Below are experts of layer 3 (counted from 0) of a mixture-of-experts language model. Rows are named router (the router's row for the expert), up (a neuron's input weights, with its number) and show model dimensions 0-191. Each number is 500 + 25 x the weight over its row's rms, rounded and kept within 0 to 999. Numbers have three digits each.
After each expert's rows: a language model's description of what the expert responds to. This comes from a sample of Wikipedia text that the model never trained on.

# expert 32
router:471472483520491492486480500513517545467484502533482519460522455532526501474497434532471524471508515471467528528486483512505481470465506540520510503473531504471496538482530500486473458531491524469485540473483512520476470478472515515532501520523514496511475525467469510456464539524492486534476493464542488526503482470517489522493500483468478549475527478496476507527480503536476527517531483524466531518507469479469479527476520459544541486479488535484537443469471509528495484527502516479466517495507504476484496491527478480512524469488527510540452511471501515501484460531476527493
up0:502503469492543506494516493480520517525482528502519490506500564469538478534468533478499498477493513512468508529480530501502440484488497429453499526493527492560555487515490489511515519504503522509464471490509501509523503496485487486529459498494468470488466507534535490526545486499487506467508491508476492487483437515517475487550535513494499461518511562520494457492502518514549505484502494527458504484463553528562459496474496502490489483530538500539495528501497487500506516492500510511526528476513454512546499490476470487536504509515481473509544514527480485484501513462505487448
Description: Bare space token before a number, usually a date, year or count, often in table cells or after a colon.

# expert 28
router:471475487517484496486484502513514544466480498529481514458525445530520504475493432534470521472510507478460523527487488512501487476464513543532504512474526508468493536480538495482480463524492515476485541474485520518473467479475514510525495521525517488512474520466473511442467538530490489543474497462545477530500473474521490523487509486464484536477527479493477503520482502531471524513535489526459531519508470485473488522485508454544538491479486538484543430478465512528496488523507513487471510488514505473484495495530474480515526477492527504533460518474497515510487457518479527493
up0:490559477507478432505515502468483458494513545493485525542522478448508486525468508480493538484520487552516508483497525472532492517480449532480511503473453519527480512481527518528494515447507514525548523511514506495472494512540495490473496477498528539534469493535481510514546499522496508493524469537515514491522468515529508496524519513514545483525496507526497507497487543495513515495503540513487469532499519480530500471490525461489457479553503567512466541505479460451487499552493466532475466529520481492488516476509459473482492479504484527490530490492493480522483492487511485488
Description: Common nouns after the or a naming institutions or activities, such as college, club, music, tennis, plus the abbreviations FM and MF.

# expert 49
router:469471481519491494484478500513516546469480495530479519462530453531531506478498436529473520473506513468466524522491482510502481470463508535524507509475533504471495535483530503478474460533488524464484543477483511528479466486472515514534496520524507496514472525465467511457465541529495486537473492462542489524503479470513492518495499486467479545481525471495476509524479500533482526518530485528462531519506467470474488524485512466541542490478490539484532440465466508522493486527504513484463512491511505479480496488530477484518522473494528508536453509467494515506488458532472527491
up1:483512516490491507505465527478477496472521452460549550485539544512526481516519531513537473524515481496513508420482520504499479490542500455489510482520545471485460475538492479522498514494531509504460511502539550456533499520472471490512508490518462565499513498482512508515523488515502511481498542472482505508493518506501475481466496498479475482510501486455483484495524499521476511503485538481516449487549513476526505545532518514492516472492469461520516530522531503460487488492497525493472537502501489496462452510477457525473514503477514453504509432483499502504508536476515464484
Description: Commas separating clauses, list items, place names and number groups, such as area codes 740, 330 and 278,800 kg.

# expert 20
router:515491485443490475494479486526543450467504484486546538519520503488536487488522533467529509486480526522495512498501525502484521494514502547463519525482449512505500515523499509502506559465448538525517498508530531517499504502512496488488465504493503486444559493511471522559540462498488469464474481517469472523492494506497465533495487504481523478530524489577508492540502502539481508474486478507500520471498495494503496489457522496526468507493518471501511546498502428489519486525536511496505492468508461509477494523501493520522523511474502468537490496515451510505553556503482502526
up0:486472442475507539515467476538533496486482497517473469510483516513535474490497502515475476485510493525503544492531525537431506520493518488514491479467521496507452531548476475535494495485539541523525437493513518494526521491500493490504511473494466511528538482496514543487484505505530501464531491511477490534506521517529490456476522528503475532544515494492467520466485488518490539496465526510546472488528508498465535483470488543461496444531519496500534504483480477454501483510528538500510502549478526450515514504545465527464483505482497498504474511465502481487523472460496516510
Description: Final pieces of proper names, often towns, clubs and surnames in tables or lists, such as -ville, -arton, -ová, -ingham.

# expert 30
router:496467490457535514521475523510532478511523467504567459517531481544502511499464477474496501523521546471518535490554497462509548540520490515532509510502470479475447490530487529523488494472527500513497517467478475468480502473507512460469546517502501533480557497502544547516481477525453484447535490501483480509527528498477461529486543460542513475487513517519499498474475514506516487457472484514480533549469513496494518466502502497516499497475523481517512500517511554493484515480486517505494509549501535499511520542446499479511496489481518489495499512475508449520522498491491513504
up1:531512489544511463505530503503495490535547524504501529504537517508514483446518466543517499510493516545534539483470463447511496502498527474517479496517515509478536478515552444504483508470503510482484496472522509547493487478511547505479499536510474519513556501459519466502498503487488507507505502507549486477458509463479479486498485502459495512531498538518484516486467535479442477522512512517487471463517503502478512485516474505493471536460474472503501479492498484502512544478540508519485498555474492535471539488492453464503500506513487523544465547442508494518517492508463483468
Description: Mostly "to" after verbs or phrases like "due to", "looks to", "up to", with some "of", "for", and word pieces like As-unc-ión.

# expert 60
router:514508530531509543496482522513536525449528459464516492453497521544494510498500476518516509455515440481479485519481512491472480467519475530497489474509525458508475459486465453461479484520520489461518526474485476528548522517520508503502542492532511507497520508475496478511476528511495503476527474489497505464517487478492490522465495568491524449498525562493529494505485505521477471528492484529562528503493480510475465484528475512485507525524468540493472458556478528486483488537494495484528467511482486488505478514479472484517500505535498451533506514503486444495477507494542496501
up0:485467446488533520506468503467539489486516459422514514506520517488476531457491520504490506495481498490492491539489499483533476498485526531503519508484485492522530507500494508468505497483501468532501477478532493513522506533533478490506490499493535550504547516517511481477491479489481480470488528531509501533491486480469511537503461542478547462531460512503494511474543523488527567456535495476538520448536546497495512498494503511496566525494496535539502482524500469450504509488493520494529478474520494505479489496492530451475512490461499497499459506532540482462474529510497496554
Description: The articles a, an, A, The and words like This, His, Her starting noun phrases, often sentence-initial, as in "A woman", "a number".

# expert 45
router:496521508542496468478481520501467511477496448518468521479466546503457501488497481464464499461521504472509465529475504492490510539489501445536493489534532470496522476477450459520539475533461501514494507475504450525548496512516542503482509481527525513475507499493522504482530522501499512521475531536440490526485518464531519470537528529541527524496449475496484518468484478507525460502528510510465526521458496482505495461531502541481519469485529503506523516523477526527467551476497459531513508501481499482483498515455480503526531498533468490491491478478524529467495511498481515512
up2:511512541452467513508506494538526451442521478502500444525502484472480483537525470496504491500489556489477459511477547463527529501500538494538508525492483537464549527498547516486468504492513528502475452494519469515483471538494485516471485513494493485452512481490507504505485499477500483466518511521513477491514488496510503514497531469495489499509512487473541534482497509510534475525447495468496525503483472503489496490530531525489495510482512490532468504484462455532509522477533511435502500476541503500497546437495466528564471492529484501471479477522496510463527515476472470500
Description: Line-initial hyphens of bullet lists and pipes starting table rows, plus hyphens inside codes, such as I-40 or ISBN.

# expert 25
router:483492522512486520534475512464498486506503535499505500470460499485508538503480491504483465485518491517518535511526507444502471551471475465489522527513488529522514473528504538494550489493503488574453430491477480492512499487512526485514521530471498484514460531502494499532477495538476537533473459527505481439503476577480498495518473518500460505481495525489490468483489479525538513488474498542507472490512511491474553529521506538467485515489468524461501496468503525498508490523482511508489479545509508491478487519511494525429459495544501516482498479491513515557503497474478504499
up0:515463478480555512499513496478561529484492481495499465493503479523510475484515473500456484460504484540507540481510485526467528474524501530517520497502507531524486497506446504496484453508477486509518538473488492473502465455502501507530480546552502512480495481454531507517488445523513492513522523475485499468523465478473482487497531492487498494487527520502491455475492525496464492517523482524438556551474553510504491465501490476535529500502473514494490464525512493506515516493495518556448525484488517501486527542479527468479526526465503479504473501429512490513489488483526486459
Description: Forms of be and have, modals and adverbs like not, also after a subject pronoun or noun: it was, had been, is.

# expert 12
router:513493494535530525484530519497502507526474472505496518454509468535533491503482525526514496504479455479481501553485535518489523469447495488494465549551537467515530510544500476517460508477483513464492516497490518471524512473522494510555483478510487508489477513505476459465548532546514537523509532505488529466514478478467523534495493480489466522528506489509500468544465515452485485494493483515521499491479533462491473521473505469522542478560473500507508492503508521500456494523489476475475485516551505475501480478475551459469531469498476469527460465502496520479481472506497491495
up0:500526465474497504535502529499500481484535550497538500519507494520503471466530527480460519518518487495482484517513506470475473471479487474530547546503555498471493461526472532466538482476475471460534514480518484510495495535497458564558512494536489567533492506515489499510502463508532505541495486494433518532478460490554487539513514503528466478540526467542495515519507457474485450508522500520507478506486493499486502471497483499484483502530491537506508550502523481521501500494494517534505498459475499502523546516511521498471505521503534512520520499531479472520530470500501505511
Description: Short unit abbreviations and single-letter tokens, mostly m, km, sq mi in swimming events and geography boxes, such as 200 m, 240 m, www.

# expert 46
router:471471479519496493486484501507513552466481497523484512456522449529529503479493435523468528477505511473466526523488481514502482467463510537526512507469531505470496529489531502487472460533489529464490538475484515521476462482478519514540493515525513489511475522470468513447469540527497483534480497461535487531502477470522491521497501484473473542477526470485476510518480503535478529515524490515463531520509468470467486529487511464538542494482486538481532438466468511528500477524501518482463505495511506475482496490533478482513527469493523507537455513470496511499488451528476527492
up0:501518495496482532525500491477498477525502502533510457522520499541531477519525504487474445527496520497491497497476501476453503516501487448476508488487480519501517509503476496499499500458517503536506528468539462464483493479496497481495489459472520498555512473496511535530553406512555516480519498536520454482463508495486504505484520454502500518523472504508506521512535453513511464523541486507492490539484512524524500467512487459514466522494528525541464520476518489485510471470492517522525478498505517503496507491503493518420480492501474446520545499498471463505448512478487462482
Description: Space tokens before numbers and dates, digits in scores and year ranges, and first pieces of words such as negot, compat, Puerto.

# expert 63
router:465543500532539458504493546521472542481480554500489521465516512533495444445465515521522545487514522475491498528459490523539538477521503518515472486482512493453519511491527521505495481504495482486494467490465500512485522484492539464546515502483539499488503545509494515498518450452474507502527508476491553473467497461483469507530508491529484518521504488484496494478499523461538525491510482518476464522493528487472516457476512504521510476473524483473520491538451497537488487539504497480474468458503502516452522489495467470526495503494548502537521518481494530503473468518528491466
up2:513523474505481520490505533526522494508509497474521490490494507531469527510454535476502543497500515503476482458475473520509481502529500534502494493513436474472497488506523457447528446463487492534441504479517494462481489479486525463496504518523522572473505507475450497477469478472488500481543513430486486501505527499483524495511444496496517486476511481467512491516541506490500484475478526501497511535518488508510543453474493491501502480486550503432527491522496509500499493493517498513532511518507528465491512541494528530506481558474493474521499484519526489532529497521500576508
Description: Dashes, periods, commas and ordinal suffixes right after a digit, as in scores 1–0, dates July 1, 2016, decimals, 1960s.

# expert 8
router:538496519497504514512478499511502524527511478507482486508481536516507469499521475519476496497486470507505492438552526491508502483476489520477516492499499469523482466493494497461500494533515478465519476466500466467519514504525437512510511511486496521505505487513488474535496509505463512509508487491492471452505485538503535501485486534508500363507495556480502503503509502496526511506515512500560501482483484513470437433497498518449519497511447509500470466499502534474476502540526486510525495501500470470498492530447481501454511481537530466479505485524530473484493501478528519506
up0:514492497501502462497491519472457494489528526507489463454488487509500497496492485530520503537448525425531511479521520515489524512467499483475509494528465542472496508524527473491549510491482498509472517524504451490506500469546490520503487496532493466492486525492518497520519454467498516507502526470519508485479514547536489477469527484473509489505524496493502478534511465503453516512510484484510507515529500482536535518485479452528522494522478523497538494433560481484495486490430503498521458484468481533463459485478522543520443500488508497480465505505520556507503455504534487475
Description: Articles, possessives and small number words beginning a noun phrase after commas or prepositions, such as a, the, two, their.

# expert 23
router:501478458488514473497472523537519484462542493477503481527521480515495495508538513470460538480508509480507538478475521532497530482506485526462505505459468511464541492520519477500482509485523505533489502481544491524474501561499530498495467529512512496464520499515486500555481479497481470489541474513532514509489499473493506491490545497438517490498518533477521490491489524517482506477499498499507517463466519471509492475455463508519518552490516519483490511513477470517515520485557497535531481431463529517489524513494470514553468529478522522538497511560476466525483499484474460447
up0:474534485500504449488551516490506449499544502543528516536512491461530476482466505484519510522535524495520529506477480513499495464463472500493495520486515525482535471522505519459518453490481505498462520457542495486522503530496491524453475495539499516498482510468484507541520528444507532558506486527516543557494523492492555464515486512481564498526526511507533480513509465496480502511516484487501495482506534523516544521504492476488463505520520502486479545505489449514511528499532493482513516481538515529483463529503505495455486469463487467520499495523468467515465508480507514538
Description: Final subword pieces finishing names and words (bey-ond, Shed-d, Iosip-escu, childb-irth), often before a comma, bracket or line break.

# expert 48
router:477472480519494498485489506508517547468482495533480517461521453532526499470495436536471523472509514475463525529486483508506485473465510539521508503476532512469492535482530502487475463531488524466487545476486512521472468480465512509532497518522513495512476522467467510442469533524491487535478493461543484521499473477515493520491497479468478541475522471495478507520482497535479531516528482517458532518506468475470482530483519455539538489477491535485539438472467510525497484526504517484465519494507505479480496493538480483514530471494527509537459512474493511507482455524474531492
up1:533515466513505563492499485523477484512500486479487491502498480480523525524539534501513477496480494523556471470545430537538483475473514460460513489488504523496498475516506541537484492495495539502495490546459506488538533515511524487483534511517493546470554482513500491505517532451507493487481456559536498499502536500504484491502536523490484486530490491495491480476515516465493483466510502492538508525519547483516499509562479520496485502525472499481489590505501511468479491547480511481475530497495501524462499501514496507484464491510504488465499509544501467477506507564520504491
Description: Bare spaces before numbers in football squad and league tables and dates, plus pieces of uncommon surnames like Bram-lett, Mar-athi.

# expert 53
router:514514504500534473513536469497506423543473528490508462513481493456482544499529500509554505551506465507485502512489502521520484484560522459515472501498446524496492514494523553503507499468546497494527496544526529518503498494506529520503481537499522493465477479477517510536576511487503470504501474498489499521477491491483478536488506496516496456508493499476486539510474527526473481499482490506540480452530503555510465534459494510519490532521513487482467567545470461543526502501540499537525521507468499517509526521518507504513498497514498526491518498492520502536487544492526491504
up0:530491535474484536504445518503491520478554520459500519454499476514503489494475530473496483521498481464496508538508506538495500497490518468541498494523559506493543483486499511496495508500518513529459517527511525473517455485523529522500508517469533516521511521506506536492514461543536500479525471461523523506530516510520495528476546503535483472507488429480516493479509475502467509496490491463451491529520473513506490527492443451484486542475528495512492488543513566503524505505492494486500507553542500480544505496481548503552504525505522540459489501514495502509468480515498463470
Description: Head nouns of titles and institutions after modifiers, such as Prime Minister, Elementary School, Ambassador, director, group, lanes.

# expert 17
router:470476483520492499484479499513516548468477505531483512461518456533524501475502437535472523470505516466468527529483481509509489475464511543523506505467530502471492529485531501486474463530488521464489542478481507521472466481470515508529498518523512490514472521468472512455459538524495489536480495463544483526502483472516483522494502477465478537477528482496474511526479503531478527519530483521466530517505469474470486527479510458538536491474489534486544435464469510530492481526504519480467516493507506476485496495529477482514526468489524510538455513466501519503481457526469528497
up0:526499505522532510489485449514502458453483443516521467532507505504499516541477520532497466518515472509522516462488507462461492474544488522462513495492533506521464535524478469526477493517508494454505514544518510495498521512520487502464476502474478519461543469532501509569481507488555478507531506529471497451479522504484496500495512488502494527518540473505509526521535479477537501480485486486497494491476519489456508521483504529517475557465505534532534530495513502482530468497509494477496432462478488491487512514529479520467467526461496548516512516504525500469501508483561507522
Description: Table cells and numbers in lists (79th |, 95, 213) plus evaluative words like acclaimed, significant, assertion, endorsement.